Below are experts of layer 5 (counted from 0) of a mixture-of-experts language model. Rows are named router (the router's row for the expert) and show model dimensions 192-239. Each number is 500 + 40 x the weight over its row's rms, rounded and kept within 0 to 999. Numbers have three digits each.
After each expert's rows: a language model's description of what the expert responds to. This comes from a sample of Wikipedia text that the model never trained on.

# expert 21
router:521473518533498484517522481536516473416497453413547517542517500517502523486574429503597532531429538506471483515525482422567481546483490504512603
Description: Taxonomic and scientific pieces

# expert 1
router:513462506466559556374461466481509502446490431549591502538465486513501509489550532508477508442502510470462505550478520446466592543548467491499518
Description: Table headers and labels

# expert 14
router:455518481493509485436437493486529478440491621490524512488520513524456419551548519454481541506502494480456531463534441509471478528577522528508516
Description: Adjective and modifier endings

# expert 3
router:514462521479579523471509504451500502523567527517571476495456470441497484506507470481549538496494468484600435544444482442498500546477421533513580
Description: Place-name beginnings

# expert 15
router:447510512500448497479540510505528543449512495502526507512536600524414447525428490467470428565528433519545494450486532526576491527473548499528484
Description: Personal first names

# expert 30
router:471615461481448498424572453477486476615501496492449548428436493505508450534526518552510435494495575491427495440526521484513471492496492482438516
Description: Year digits

# expert 26
router:411497499476537531537475499442494444455536524480485494490530557478515491489504447564568530501476454401490516515405502523466516560522460492447474
Description: South Asian name pieces

# expert 5
router:458645490501467515518548521537501527539491523525487486558595479532480503497471481547472527448517546533457549436513527525496519457466431504467440
Description: Verbs and verb endings

# expert 17
router:433518488465480520377522574486500437523442568497503521516522447528480474500443461525520545537544523416479535625486470530500463518539459519453473
Description: Technical word stems

# expert 27
router:542485485496465543499504518500482486554603467525478468533538489477499496504533449518505473493452428569484537460553509439469542496500539491482519
Description: Place-name endings

# expert 25
router:524494522510509535548454540522498526563500520486486514466579516481515445541495502459444482526516530499427537441505427456520469473522548475496548
Description: Institution and title names